config.yaml
n_experts: 128
experts_per_token: 2
d_expert: 192
d_shared_expert: 0
moe_layers: [1, 3, 5, 7, 9, 11]
router_score: "softmax"
normalize_top_k: false
balance_loss: 0.00518
init_std_router: 0.01
tie_word_embeddings: true
optimizer: "adam_variant"
max_grad_norm: 1.0
max_seq_len: 1024
train_tokens: 378900000
dataset: "wikipedia_en"
Below are experts of layer 3 (counted from 0) of a mixture-of-experts language model. Rows are named router (the router's row for the expert), up (a neuron's input weights, with its number) and show model dimensions 0-127. Each number is 128 + 32 x the weight over its row's rms, rounded and kept within 0 to 255.
After each expert's rows: "comes after" lists some tokens at least twice as common just before its tokens as in all text. This comes from a sample of Wikipedia text that the model never trained on. Tokens count by the router's weight.

# expert 94
router [104 104 167  84 144 156 199 132 114  88 179 108 139  82 113 122 162  77  67 102 108  73 122 171 117 159 127 132 151  85 167 165  98 159  96 150 115 122 134 129  74 107 148 173 106 167  73 146 180 130  96 123  78 154  91 140 137 162 152 130 152 195 123 116  77 101  91  99 145 177 113 112  70  84 132 125 132  98 124 105 140  95 129 108 166 136 132 138 172 152  90 199 104 105 156 129  96 100 136 104  81 156  66  80 101 153 118 124 121 175 148 156 138 140 133  84 167 150 181 185 141 157 147  88  98 152 117 169]
up0 [150 155 164 198 122 124  28 112 127 127 115 159 178  88 103 106  84  85 111 109 155 131 153 164 123  87 135  79 144 163 195 100  99 147 138 192 136 130 111 150  83 126 133 135 113 115  99 165 120  77 109 125 122 135  91 129 163 112 104 118 181  75 165 157 189 102 173 146  87 120 128 112 139 103  95 111 187  75 100 100 151 113  76  95 192 128 193  99 106 141  90 134 125 136 107 185 128 137 122 138 150 109 153 178 170 163 125 153  93  77  70 121 134  99 116 134  79  63 109 129 137 126 135 111 128 139 127  85]
comes after: " |", "\n", "|", " —;", "\"", ";"

# expert 26
router [126 126 114 135 114 155 176 153 117  81 154 163 134 120 134 108 144 177 122 111 150 158 165 145 140 161 154 147 160 118 100  84 168 145  74 121  96 157 131 180 111  67 171 154 106 117 145 192 135 180 129  95 155 220  76 125 140 147  72  95  75 124 124 140 100 146  86 129 118 187  91  89 113 122 124  97  99 130 113 175 166 143 147 126  82 125 122 158 128 132  60 126 134 128  57 131  86  74 130 106 131 187 112 152 102 196 120 123 163 130 113 149  68 166  81 122 104 111 162 156 144 189 146  71 146 110 134 171]
up0 [170 171 152 148 159 125 100 104 122 203 164 106 135 127  91 110 132 112 185 174 145 123 122  91 114 151  80 106  63 115 123 141  79 114 144  98 158 113 153  55 146 119 126 100 178 148 120 124 129 164 118 111 151  57 186 157 155  60  95 179 127 151 133 150 122 167 166 139 122  83 140 112 123 165 115  91 137  99 134  79 123 133 101 122 106 142  92 103 141 118 166 143 137 125 161 170  81 168 126 130  43  80 172 124 163 142 108 138 109 158 162 159 159  54 194 173 123 100 146 102 106 138  59 148 143 169 124 134]
comes after: " |", ".", "|", "\".", ";", "R;"

# expert 4
router [109 167 142 110 171  86 155 119  96 154  65 155 114 115 185 104  65 133  85 159 154 120 120 114 172 117 102 115  65 134 171 118 147 152 145 123 180 140 152 144 156 100 171 139  97  82 160  67 110 130 111  95  72  11 124 153 155 103 163  97 176 169 101 151 124 162 145 134 129 157 153 163 102 117  61 121 144 144  90 131 104 151 146 111 153  83 113 104 140 163 202 111 125 103 148 154 158 163 165 168 166 146 141  74 108  67 137 115 140 130 137 145 144 144 137 127 121 169 115 152 148  76 146 155 122 135 130  57]
up0 [ 85 105 162  94 156 189 153 114 148 181 128 135 173  65  99 146 137 147 161 129  81 157 102 122 113  87 173 106 139 199 145 100 109 109 160 158 143  91 174 122 183  94 123 132 137 102 117 132  77  97 158 129 138 105  93 136  78 165 119 161  84  60 138 184 117 107 182 137  53  98 150 156 161 107 100 112  89  95 126 115 146 128 169 147 119 148  83 125 161 110 124 133 133 142 122 166  68  80 145 172 100  98  61 145 148 132 100 122 107 166 172 138 124  90 121 103 176 188 118  93 124  81 120 168 109 102 166 166]
comes after: " D", " d", " E", " C", " c", " re"

# expert 98
router [ 96 146 105 153 129 117 128 162 148 138 147 127 109 132 135 178 176 131 152 179  99  77 111 153 188  98 105 138  78 164  63 130  73 148 103 185 103 118 126  84 107 105 146 168 145 178  82 138 138 140 125 112 178 122 145 159  93 181 107  90 171 151  91 143 112 151 114 111  73  95 106 103  80 127 121 162 114  96 161 110 143 149 127 144 122 134  62 188 125 168 132 144 110 181 174 181 136 135 114 194  94 157  88 120 150 172 164  56  75 133 165 102 142 104 122 131 103 104  73 144 122 182 161 113  70  92 114 146]
up0 [ 94  71 109 171 150 151 160  85 122  99 104 109  79 129 184 115 144 168 124 146 136 185  45  92 157  69 137  93 123  99 148 112 172 143 160 151 124 137 154  65 167 131  86 117 111 190 132 141 168 137 149 116 126 111 117 109 170  77 122 129 116  87 203 100  93 167  91 121 123  97 183 156 206 157  84 146  90  95  88 162 143  70 137 148 123 193 155 124 107 112 116 138 150 174  86 138 108 141  97 126 101 113 118 188  88 139  99 158  98 130 134 121 101 114  98 144 101 148 150 124 143 116  97 138  79 105 188 124]
comes after: " the", " United", " of", " in", " South", " Country:"

# expert 58
router [139  98 122 123 121  92 137 138 121 118 138 136 142 123 105 141 139  55 160 173 103 115 150 138 123 117 110  92  95 151 147 114  95 109 156 120 178 108  88 155 165 156  70  91 118 153 105 153 146 161 167 110 116  93 139 154 119  53 154 159  77  84 109  86 183 140 179 167 164 147 121 109 219 124  90 139 101 117 189  88  88 163 110 163 168  87 136  82 107 120 155 122 121  94 137 136 136 184 166  94 104 118 139 174 102 141 116 147 170  92 133  78 199  55 112  80 161  86 110 151 127  63 165 137 135  94 103 112]
up0 [120 120 113 186 116 147 200 177 143 111 137 112 131 136 165 203 163 168  74 122 142 192  55 143 197 132  90 105 151 105 132 114 130 139  93  94  85 117  69 137 153 111 197 154 192 119 126 123 137 125 131 128 154  94 150 123 125 152 124 113 167 121  98 109 141  95 154 143 126  83 123 140 103  83  79 173 104  71 123  79 112 158  95 128 162 154 177  94 136  90 168 142 127 135 129 126 164 147 117  73 163 144 148 115 173  90 174  85 133 103 178  99 130 183 120 154 109 149  86 103 125 133  91  57 172 154 128 116]
comes after: " was", " is", " were", " are", " has", " and"

# expert 115
router [146 115 152  98 174 154 206 121 145 110  86 153 133 116 114 105 144 150 149 150 110 175 135 168 201 147 131 175  97  84 114 104 160 153 119 187 147 141 138 158 130  76 157 149 104  94 187 166 129 181 118 116 124 172 128 101 140 108  57 150 113  87 104 141 117 175  73 137  71 156  66 165 133 167 139 100 146 110  98 134 152 148  97 160 110 100 169 160 128 122 104 143 127  93  81 119 154  98 127 102  86 144  78 131 135 210  78  62 142  93 170 133 141 150 127  62 158 123 184 160 121 126 147  99 117 105 141  94]
up0 [ 85 152 184 127 168  80 150 107 139 162 159 144 105 105 174 166 135 111 121  87 120  39 181  81 124 155 139 153 135 107 125 189  72 119 143  62 123 112 108 127 130  93 119  74 144 129  85 135 121 151 125 140 140  81 156 127  83 102 144 172 141 166 134  88 198 158 155 103 184 138 164 162 165  96  82 151  86 115 123 109  51 154 159 127  95 130  99  79 113 110 147 147 119 127 167  98 188 162 150 118 110  95 186 149 137 146 141 138 134 112 151  75 178 109 104 110 162 122 161 123 113  97 172 201 109 121 111 114]
comes after: " in", " on", " In", "In", "On", " and"

# expert 35
router [126 128 115 139 115 157 174 154 117  83 152 165 133 121 135 107 146 178 122 112 151 160 167 147 140 161 155 150 163 118 100  86 169 145  74 123  95 162 133 180 112  68 171 155 107 117 146 192 137 181 131  94 156 219  77 124 141 146  74  95  76 126 127 137 100 147  88 130 118 188  91  92 115 123 126  98  99 128 114 174 166 144 147 127  87 126 122 160 129 133  60 127 133 130  57 131  87  75 127 108 130 187 113 154 105 197 119 141 164 130 112 150  69 165  81 122 107 112 164 157 145 191 147  72 145 113 134 172]
up0 [107 153 163 111 151 109  75 159 140 175  87  94 102 151 123 129 174 133 117 144 113  85 113  99 126  72  93 107  86 167 155 147 121  76 128  93 164  78 116  88 140 152 122 149 139 150 101  79 108  49 126 134 131  61 114 116 114  69 168 144 154 114 200 101 194 111 156 155 141  97 149 118 122 133 116 209 166 148  96 107 105 105 159 128 163 117  97  86 131 128 171 148 117 113 145 108 119 189 150 156 124  96 140  83 139 121 133 147  93 132 173 172 150  88 171 119 201 135 144 178  81  57  88 156 132 154 110 105]
comes after: " |", "===", " =", " ===", " ", "|"

# expert 73
router [126 126 112 133 115 159 176 154 113  81 155 163 130 120 133 108 146 172 119 111 148 157 164 146 139 160 153 149 165 116  99  84 167 144  70 122  92 170 132 179 111  68 171 156 109 118 146 189 135 182 130  94 155 219  74 123 143 145  70  96  77 124 128 141 101 143  89 130 118 187  90  90 114 122 127  98  97 126 115 170 165 142 147 127  85 128 120 159 127 131  59 126 132 130  53 130  87  74 127 106 127 185 110 150 106 194 117 128 165 129 112 147  69 166  83 120 106 114 159 156 144 191 147  70 145 110 132 169]
up0 [134 139 175 159 133 113 118  83 132 148 121  93  83 142 171 128 142 114 148  74 121 153 134 132 104  98 144 187 113 202 120 117  99 130 114 157 132 116  52 120 190 118  97 132 108 142  74 122  86 193 124 128 138  97 102 164 147 120 181 133 130 184 145 115  75 135 151 168 183 105 155 110 143 185 123 157 119 168 133  84 132 145 114 102 144 188 153  79 111 133 157 115  74 121 124 114 122 233 106 178  75 117 112 122  81  68 119 175  54 170 118 162 156 102 141 175 138 138  99 127 133 114 166 141 138 144 129  98]
comes after: " |", "\n", ")", " ==", "===", "=="

# expert 121
router [127 127 114 139 115 154 174 154 119  82 153 164 132 122 134 108 144 177 121 114 151 158 165 145 141 161 155 150 161 118 100  83 169 146  73 123  95 157 132 180 110  72 172 156 107 116 146 194 137 180 131  93 156 220  76 125 141 147  72  96  75 126 125 140  98 148  87 129 120 187  91  89 113 123 126  97 101 129 114 173 166 144 148 125  86 127 120 157 128 133  60 128 132 128  56 132  86  75 126 109 130 188 112 154 102 195 121 123 163 130 112 150  71 166  81 124 105 111 165 158 144 192 147  72 146 111 135 171]
up0 [130 104 127 129 132  70 122 115 131 170 144 106 129 132 132 143 120 115  83 114 106 131 131  99 141  98  96 125 108 125 161 141  95 124 151  97 178  69  99  29 133 166  85 135 114 147  96  97 100  89 129 161 133  58 172 100  74  99 149 139 147  96 139 163 125 110 166 123 105  46 157 164 140 136 130 172 122 134 182  87 115 142 109 119 145 140  76 145 142 130 200  94 127 143 156 112 141 177  89 159 109  77  99 133 138  95 159 146 120 103 195 140 200  56 153  86 180 114 123  91  67 104 147 193 130 136 110 146]
comes after: " |", "|", " of", " won", " for", " with"

# expert 68
router [125 126 113 135 115 156 175 153 117  82 153 164 131 121 132 106 145 176 122 113 150 161 165 145 142 159 154 150 160 117  99  84 167 143  73 122  93 156 132 180 111  69 172 153 107 117 145 192 134 182 130  95 155 219  75 123 139 147  73  95  74 125 128 139 100 146  87 128 119 188  90  88 113 122 125  99  98 128 114 172 166 143 145 129  85 128 121 159 128 133  60 126 130 130  55 131  85  74 128 107 130 187 111 151 102 196 119 129 161 129 113 149  71 167  81 121 107 110 164 157 145 192 146  70 145 112 135 171]
up0 [112 151 153  88 151  75 102 135 128 176 116  77 100 118 146 177  96 113 115 141  94 152  65  72 126  91 137 122 117 201 145 147 131 120 175 113 155  77 109  38 128 131  80 163 179 162 126  85 147 136 190 186 148  90 129 114 102 104 173 170 115  80 168 182  99 153 151 105 143 115 135 126 156 131 116 121 109 121 156  97 149 140 120 135 131 103 158 126 171 105 191 156 120 172 138 155 157 152 107 129 125 102  90 118 166 119  55 122 103 165 129 159 171 113 158  95 145  94 172  92 151 110 111 154 109 145 120  35]
comes after: " |", " of", " on", " and", " at", " from"

# expert 25
router [138 122 114 151 109 144 170 124 111  82 166 158 108 128 138 105 149 153 106 112 156 128 148 162 132 159 142 142 156 157  93  79 191 133  97 114 118 143 142 186 113  73 179 157 111 128 137 175 135 163 110 116 156 213  93 114 159 134  65 107  58 122 125 162 101 148 108 122 108 184  86  92  75 104 123  96 104 111 113 154 206 149 167 132 106 105 128 143 128 133  60 139 151 119  68 121  93  91 106 131 125 172 117 155  91 206 126 130 163 120  93 175  86 161  91 101 106 104 141 179 139 191 148  65 152 112 130 167]
up0 [160  95 144 109  66  91  81 103 123 151 118 121  82 109  92 136 134  98 137 155  39 146 130  98 125 142 167 129 124 150 161 175  93 121 165 125  66  91 124 115 151 172 142 175 166 231 121 165 186 140 125 132  81 111 150 161 102  91 150 123 128 146 126 157  98 140 142  96 175  77 103 133  66 155 104 165 138  95 167 125 147  76 122 174 138 140 108 108 155  90 118  38 103 160 141 180 153 143 171 144 182 129 116 118 109 117  83 112 109 139 133 102 176  79 112 140 166 129 112 139 171 125  85 143 147 113 160 101]
comes after: " |", " also==", "===", " ==", "s==", "s==="

# expert 106
router [135 135  98 129 134 100 163 175 144  93 166  88 149 119  80 105 116 142  73  76 165 123 184 158 148 157 107  82  86 176 111 104 141  84 136 168 116 106  83 179 134 187 200 161 119 111 106 158 123 178 154 150 161 118 179 136 129 169 109 121 183 129  93 139  57 157 123 107 109  83 110 119 138 166 170 119 109 122  97 139 151 143 155 106 116 176 167 145  66  94 135 163 121  67 167 101 132  78 152  88 147 158 109 129 139 151  78  68 124 180 140 139 153 182 126 103  96  99 145 146 134 146 167  99  89  76 132 162]
up0 [107 100 121  88 124 177  60 153  92 174 150  58 159 136 114 182 113 132 162 117  74 120  95 131 129 143 165 130 158  99 132  89 101 116 105 128 201 117 166 122 155 107 148 110 136 103 100 124 130  87 139 191 118 128  85  53 150 125 107 158 182 114  67 145 158 123 154 147 207 149 137 151 123 143 144 123 118 145 226 106  79  84  65 127 123 115  86 130 107 176 142 135 107 108 136 112 102 136 191 122 120 131 128 125 106 100 165 173  98  73 146 180 122 118 131  90 197 123 111 146 162 154 146 136 165 127 164 111]
comes after: "|", "-", " |", " in", "In", " In"

# expert 23
router [ 96 113 138 119 189 166 153  74 187 175 120 155 116 150 146 156 129 131  90 155 122 101 137 127 155 118 137 112 147 122 144 151 116 115 123  88 137 133 156 126 129  97  97 156 103  84 136  67 116 156 108 134  95  56 165 102 153 116 127 122 205 139 158 123 167 112 120 173 155  97 149 113  93  83 111 123 175 165  97  93 160 150 133 154 179 109 105 110 175 197 228 149 147 118 163  97 162 175 164  92 136 122 177  60  89  60 151  87 126 162 164 125  96 137 125 134 103 146 106 167 116  81  65 135 160 108 126 105]
up0 [172 140 102  93  92 131 122  99  90 167 127 123 183  89 120  77  96 134 123  81 189  87 135 142 118  90 189 165  74 128 110 153 141 151 122 127 209 104 100  75 177 158 165 153  95 123  55 104 159 183 142 143 115 123 124 108 139 140 104 143  99  84 122 143  99 147 113 118 148 111 172 135 103 169 125 128 139 139 119 123 169  69 108 148 110 170 142 175 145 121 138 117 109 114 113 116 107 131 108  97  41 117 107 124 158 138 120 122 108 103 161  61 176  97 142 132 189 146 185 120  56 107 132  92 170 158 119 203]
comes after: " H", " h", " W", " K", " Ch", " S"

# expert 81
router [139  91  85  93 183 116 172 177 125 166 114  85 137 133 106 162 151 163 147 145 118 143 137 126 107  97 155 134 117 121 164 182  95 150 200 104 184 108 145 146 127 134 119  68 147 166  88 148 158 117 167 190  52 119 144 180 148  95 143 186  81 120 120  87 139 108 136 113  95  76 177 121 141 111 129 113  85  99 164 117 146 122  86 182 133  88  82 117  96  94 142 172 150  77 159 109 121 104 101  90  86  43 151 149 102 170 159 114 112 132 118 112 153 133 169 138  99 127 120 124 143 102  77 145 101 198  93  97]
up0 [131 152 211 110 160 149 162  98 117 128 188 119 127 150  64  78 104  88 139 102  95 166 114  74 115  84  49 164 176 174 122 131 190 200 163 129 114 129 104 133 198 106  95 146 127  84 111 158 129 126 144 102 128 115 111 109 126 148  95 105 128 109 149 140 120 134 116 189 197 123 112  89 132 114 106 133 124  45  68 121  92  95 188 134 160 153 137 146  90  72 149 131 125 130  69  96 176 168 186 109 100 142 152 123 141 141 162 132  92 124 122 151 141 141 106 118 145 151 145 140 137 116  61 167 119 124 129 137]
comes after: " was", " he", " and", " to", " also", " were"

# expert 44
router [123 127 182 113 157  69 134  69 194 172  83 135 116 123 172 135 132 127  95 124 125 114 165  99 133 122  97  90 119 127 185  89 108 108 106  83 185 128 127 150  84 133 178 134 112 108  88 138 145 132 168 107 163  31 102 182 155 104 163  98 203 123 137 124 154 104 113 162 163 125 141 128 125 111 170 146 157 127  93  79  96 110 157 105 146  83  93  98 160 145 172 141 180 124 139 152 134 137 159 171 161 138 178  93 132  81  98 115 180  91 160 152 112  72 118 154 120 168 100 152  94 122  82 188  92 101 151  96]
up0 [119 117  71 110  79 156 132 118 138  42 162  94 180  93 113  99 134 126 151 125 158 118 143 131 110 141 162  52 161 194 119 174 119  95 129 114  97 143 118 117 118 137 172  98 133 169 138 151 175 113 118 149 149 132 179 135 175 115 144 126 140 121  93 128  74 161 160  73 129  93 137 167 134 107 115 125  85 161 150 127 163  70  91  99 139 154  98 151 108 153 118  28  99  85  84 127 115 161 131 108 104  62 113 176  98 103 125 159 123 223 116 168 137 131 124 159 149 128 128 144  91 138 133 132  67 118 186 163]
comes after: " B", " C", " P", " b", " c", " p"

# expert 49
router [126 125 113 136 115 155 173 152 117  81 153 164 132 121 133 107 145 176 121 112 150 157 165 146 140 160 153 148 160 115  99  84 168 144  72 121  95 160 131 179 112  67 172 152 107 115 146 190 135 181 129  95 156 219  76 124 141 146  72  95  74 124 124 136  98 147  87 128 118 186  90  89 113 122 126  98  99 128 113 173 165 142 149 126  79 127 121 158 127 132  59 126 131 129  56 131  86  73 128 107 130 187 111 153 100 195 119 116 164 131 112 148  71 166  80 121 105 110 163 155 143 190 145  70 145 112 132 172]
up0 [165 101 112 123 113  90 114  97 115 171 121  79 180  86 111 162 105  93 127 160 102 134  82 132 170 135  98 148 101 105 139 127 111 118 119  99 146 100  75 104 115 137 115 137 123 139 138  88 168 127 136 147 124  71 131 135 113  66 143  87 146  54 140 138 175 100 163 138 101  65 136 140 123 173 153 167 143 122 176 146 130 162 113 114 215 168 135 130 106 123 194 101 139 137 128  92 158 170  79 163 160  58 150 134 117  97 174 150 127 186 220 116 133 120 172 152 156 119  89 104  78 115 106 122  53 169 138 158]
comes after: " |", ":", " of", " and", ";", ","

# expert 28
router [125 127 115 137 115 156 175 152 117  82 154 165 133 122 135 107 145 175 119 113 150 158 165 147 138 161 155 149 161 118  99  85 170 146  72 123  96 152 131 181 113  69 172 156 107 116 147 192 137 181 132  94 155 220  77 124 142 148  72  95  76 125 126 139 101 148  88 128 118 188  90  90 114 123 126  97  99 127 115 173 167 144 147 129  87 128 121 158 128 132  60 127 131 129  56 132  85  75 129 110 130 186 113 152 103 197 120 134 163 129 113 149  69 167  81 123 106 111 163 157 146 191 147  71 147 111 134 172]
up0 [126 139 123 127  93 158 127 117 130 190 127  63 174 130 143 142  91 121 135  85  61  89 165 101 155 127 127 122 114  97 144  96 101 107 102 150 159  60 129 120 156 106 175  87 124 134 136 135 201  78 158 126 144  58 145 141 140 148 158 193 178 135 140 170 185 127 159  77  96  95 146 176 111 150 171 132 137 146 162 152 124 140  78  99 127 121 138 117 134 115 143 120 139  95 206 125 173 143  54 128 104 129 113 108  93 142 140 136  91 119 128 136 210 104 133 116  90 122 146 134 147  87 113 235  96 156 109 102]
comes after: " |", "\n", ")", ".", " Ward", ";"

# expert 39
router [126 126 115 137 113 156 174 154 116  82 154 166 132 120 136 107 144 176 121 115 152 159 164 147 140 162 155 149 163 117 100  84 169 146  73 122  94 162 132 180 111  70 172 155 107 115 146 193 136 181 131  92 156 220  76 123 141 147  74  96  75 126 127 138  99 148  89 130 119 188  92  90 115 123 127  98 101 129 113 173 165 144 149 127  86 127 119 157 128 134  60 126 132 128  57 130  87  75 128 109 129 187 113 153 103 194 120 138 166 130 112 149  70 165  82 124 106 111 164 158 145 192 146  71 145 112 135 173]
up0 [108 137 117 110 102 102 117 161 186 177 150  89 123 146 174 129 166  95 107 208  97 139 139 120 154 101 132 123 126 134 156 143  86 150 154 118 161  67  73  83  84 132 145 113 167 153 100 121 111 141 173 145  80  47 159 131 107  75 205 132 128 137 113  91 116 138 136 128 138 132 186 128 150  99 159 148 159 132 128  77 143 181 160 197 113 145 166 151 103 158 158 106 173 156 125 126 156 183 116 137 117  80 142  77 122 115 114  85  71 139  57 110 174  96 157 167 168 143 125 108 110 103 107 179 166  94 116 101]
comes after: "-", " |", ":", "|", ".", "\n "

# expert 87
router [ 97 105 138 159  91  93 160 141 137 127 132  71 124  85 165 127 144 146  96 140 156 103 134  91 136 113 126 127  91 174 201 123 156 100 141 173  72 111 153 138 168 101 101 175 231 133 135  87 114 160 175 102  92 108 141 115 119 107 183 159 125 133 129 197 118 140 120  34  89 136 177 102 155 115 110 119 190  84 196 122 144  91  79 172 147  85  91 112 121 127 130 104 147 169 178 174 125 117 101 100 100 116 113 123 117 103 152 115 100 132 105  62 139 144 101 155  89  96 100 151 181 154 120  89 124 115 129 130]
up0 [125 110 121 125 139  98 175 164  93 167 108 180 142  82 123 136 169  83 124 107  84 144  93  81 176 158 100 136 145  94 156 121 118 159 171  84 116 115 110 106 165 114 138 150 105 154 127 118  96 108 113 131 126 131 178 135 122 121  69 137 156 127 180 121 125 173 106 139 174 155 132 133  34 198  73  90 101 144 139 196  72  93 127 146 168 170 184 134 160 103 126 119  94  80 165 128  78 152 109  86 126  70 106 114 168 168 150  77 136 139 118 151 181 158 171 134 161 154 174 157  84 120 142 125 114  76 164 108]
comes after: " the", " a", " an", " and", " of", " The"

# expert 79
router [126 127 115 136 115 157 175 156 118  82 152 164 132 122 135 106 145 174 122 113 150 159 166 146 139 159 157 150 162 119  99  83 168 146  72 124  94 156 131 180 112  70 171 156 106 117 144 193 137 182 132  95 156 220  75 123 140 146  73  95  76 124 125 142 100 146  87 128 119 188  91  89 113 121 127  96  99 126 114 174 165 142 145 126  87 127 119 159 128 131  60 126 132 129  56 131  86  75 127 109 128 187 109 153 104 195 119 140 164 131 114 150  72 166  81 119 107 112 166 156 146 192 144  70 145 110 134 172]
up0 [145 101 136 145 137  92  85 104 124 216 116  52  89  97 108  95 125 100 142  89 125 169  73  81 157 117  81 120  84 120 161 108  79 129 154 101 154  70 122  93 141 134 136 137 130 126 128 101  93  89  99 142  86  79 121 158  70  81 116 141 136 123 127 125 121 127 217 144 132 116 112 174 102 147 122 184 149 128 179 157 122 162 101 135 187 139 154 124 177 147 179 101 125 115 135 157 146 188 103 148 120 103 157  99 127 100 139 145 108 110 191 143 161 121 176 158 189 110 156 141 108  80 150 127  99 177 120  54]
comes after: " |", "|", " in", " of", " and", " at"

# expert 116
router [148 166 131 114 115 180 144 110 194 105 109 114 117 104 116 118 104 146 143 145 151 168 158 199 153 135 123 114 109 114 131  71 126  99 193 188  93 106 135 146 146 190 179  89 137 110 141 147 120  52 135 126 124 115 129 115  70 156 122 124 136 100 134 139 127 131 101 138  90 102  58 134 142 132 135 149  92  94 151 170 143  93 148 180 163 117 187 161 160 175 117 129  63 107 137 156 133 145 140  80 147 155  97  98 166 102  72 118  48 146  62  95 169 141 153  63 143 104 171 114 132 108 119 100  78  75 162 122]
up0 [ 46 111  76 121 168 175 159  97 116 140  99  96 198 121 126  82 149 126 108 108 172 122  94 133 148 140 149 147 158 137 190  81 115 131 187 153 120 118  99 111  94  82 135 135 116  97 150  99 126 115 166 126 154 136 111 166  90 114 161 172 105 109  83 183 118  95 147 151  99 102 120 100 146 120 151  76 156 133 142 119 153 130 119 141 140  84 141 156 171 127 140  98 139 112 146  87  69 159 154 137  87  86 208  83 159  31 106 131  84 156 174 146 114 147 137 109 144  93 189 178 151 125 109 180 132 155 179 152]
comes after: " in", " |", " January", " In", " March", " September"

# expert 20
router [ 99 120 159  96 109 139 115 113 136 111 150 169 161  60 149  94  81 121 158 112 144  90 130 100 121 178  74 191 176  92 123 171 117 133 143 157 139 122 127  68 173 167 157 110  82 125  80 154  93  61  60 118 142 132 148 131  97 188 135 111 130 159 141 119 118 143 110 119 138  97 126 178 137 123 138 160 134  94 177 128 102  57 102 124 102 179 149 107 162 101 103 161 120 117  69 119 110 160  72 181 159 137  79 108 150 148 162 153 121 110 149 137 182 105 114  41 206 125 112 140 102 144  89 150 140 101 158 158]
up0 [140 122  95 121 160 121 175 140 144 139 159 137 166 119 133  98  84 129  88 145 132 144  98 130 145  68 118 146 145 123 162 127 119 164 182 167 132 106 144 100 117  78  99  76 140  95  97 120 145 116 133 145 126 123 109 230 119 146 155 136  87 171 172 172 154 102 130 136  51 132 163 128  98 151 146 144 170 121 123 156 169  87  94 168 150 108 131 111 136 124 158  74  86 112  77 206 123 157 113 119 100 107 110  58  96 143 109 106  20  55 109  86 150 109 129 130 167 189 177 128 132 147 144  98 105 146 103 136]
comes after: "\n", "-", " Built", " Area", "km", " Platform"

# expert 69
router [ 85  97 162 168 113 177 118 126 153 115 154 104  68 126  82 159 131 146 108 125 133 110 103 168 135 124 194 120 170 116 124 130 150 132 120 182  88 122 156 100 150 126 100  79 153 120 136 102  96 123 147 150 117 135 112 141  91  85 114  96  78 165 192 143 127  87 120 115 115 140 138 150 155 202 124 155 179 104 134 146 109  81  98  91 161 190  76 126 103  96  93  89 108 196  93  91 151 165 112  91 151 157 103 147 116 134  90 158  54  72 105 146 114  79 101 127 103 108 132 109 171 117  81 190 126 156  66 193]
up0 [ 98 144 156  98 118 148 174 162 156 110 136 106 154 125 134  82  90 117  98  74 141 101  86 117 106 127 152  80 126 117 123 144 117 108 140  78 183 116 113 158 131 138 120 149 115 110  95 120 148  60  57 147 130 128 123 166 120 169 227 156 136 107  62 117 107 174 120  94 165 131 114 137 109  38 192 112 145 153 101 166  75 192 164 126 111 165 111 165 146 140 144 134 138  91 174 124 139  77 124 165  96 100 186 102 161 155 169  85 137 133 133 149 156 149 140  72 153 159 136 151  58 170 116  95 153 138 139 155]
comes after: " =", "\n", " known", " is", ")", " politician"

# expert 72
router [126 127 114 138 114 155 175 153 117  82 153 164 133 122 135 106 144 176 121 112 151 158 165 147 141 160 155 150 162 118  99  85 167 145  72 121  94 158 130 180 111  70 171 155 106 116 146 192 138 182 130  94 157 220  76 123 141 146  73  96  75 126 125 139  99 146  88 129 119 187  92  88 112 121 126  97  99 128 113 173 165 143 147 127  83 128 121 159 130 132  61 126 131 129  57 131  86  75 128 108 130 187 113 153 103 195 119 135 163 130 112 149  72 165  81 121 106 109 163 157 144 191 146  70 146 111 133 173]
up0 [108 158 144 116  90 132 109 158 174 149 111  88 140 113  93 136 111  99  91 149 110 144 118  93 121 108  98  99  94 183 159 169  89  89 155 108 151  85 130 129 133 182 128 107 152 122 118 100 103  64 161 122  77  62 161  87 127 135 137 108 192  93 180 141 157 109 138 104 150  85 146 160 134 133 176 168 149 192 131 122 178 147 138 162  91 120 117 161 166 172 151 114 159 150 139 107 205 184 158 117 168 106 173  88 146  94 106 125 110 104 103 112 187  93 216 138 136  99 130  98 114 106 114 185 132 137  57  96]
comes after: " |", "|", "-", ";", ":", " –"

# expert 8
router [140 101  86 138 125 178 187 143 103 100 164 167 118 157 107 151 110 166 116  88 124 134 135 159 101 149 180 122 179  98  72  96 174 154 139 105 120 131  87 181  64 163 111  69 147 142 128 144 170 154 101 103 123 182  85  91  88 152 110  95  67 134 126 166  93 160 138 125  88 166 132 132  70 157 140 129 100 107  76 157 141 151 169 149  88 170  72 155 157 103  85 150 146 137 135 111 106 128 165 144 166 170 131 149 172 161 120  63 162 105 105 115  74 175 135 126 147 132 106 142 108 192  98  89 114 132 102 195]
up0 [132 118 144 144 153 137 146 104  81 178  93 100 158 102 126 143  80 104 126 183 192 191 116  69 116  52  96 118 135  99 155 146 156 117  92 119 144 109 152 165 168 100  85 136 137 134  98 128  68 153 137 131  24 106  91  71 104  97 134 188 135  88 113  88 141 120 154 115  96  94 169 145 108  75 149  70 118 105 141 117 147 164 114 139 186 132 123  94  87 160 173 143 105 134 162  83 152 192 121 150 126 124 118 130 139 128 158 184 126  81 150  48  86 149 154 102 109 141 142 154 129 103 103 111 127 132 105 106]
comes after: " |", "\n ", "'", "----", " 6–", " 1;"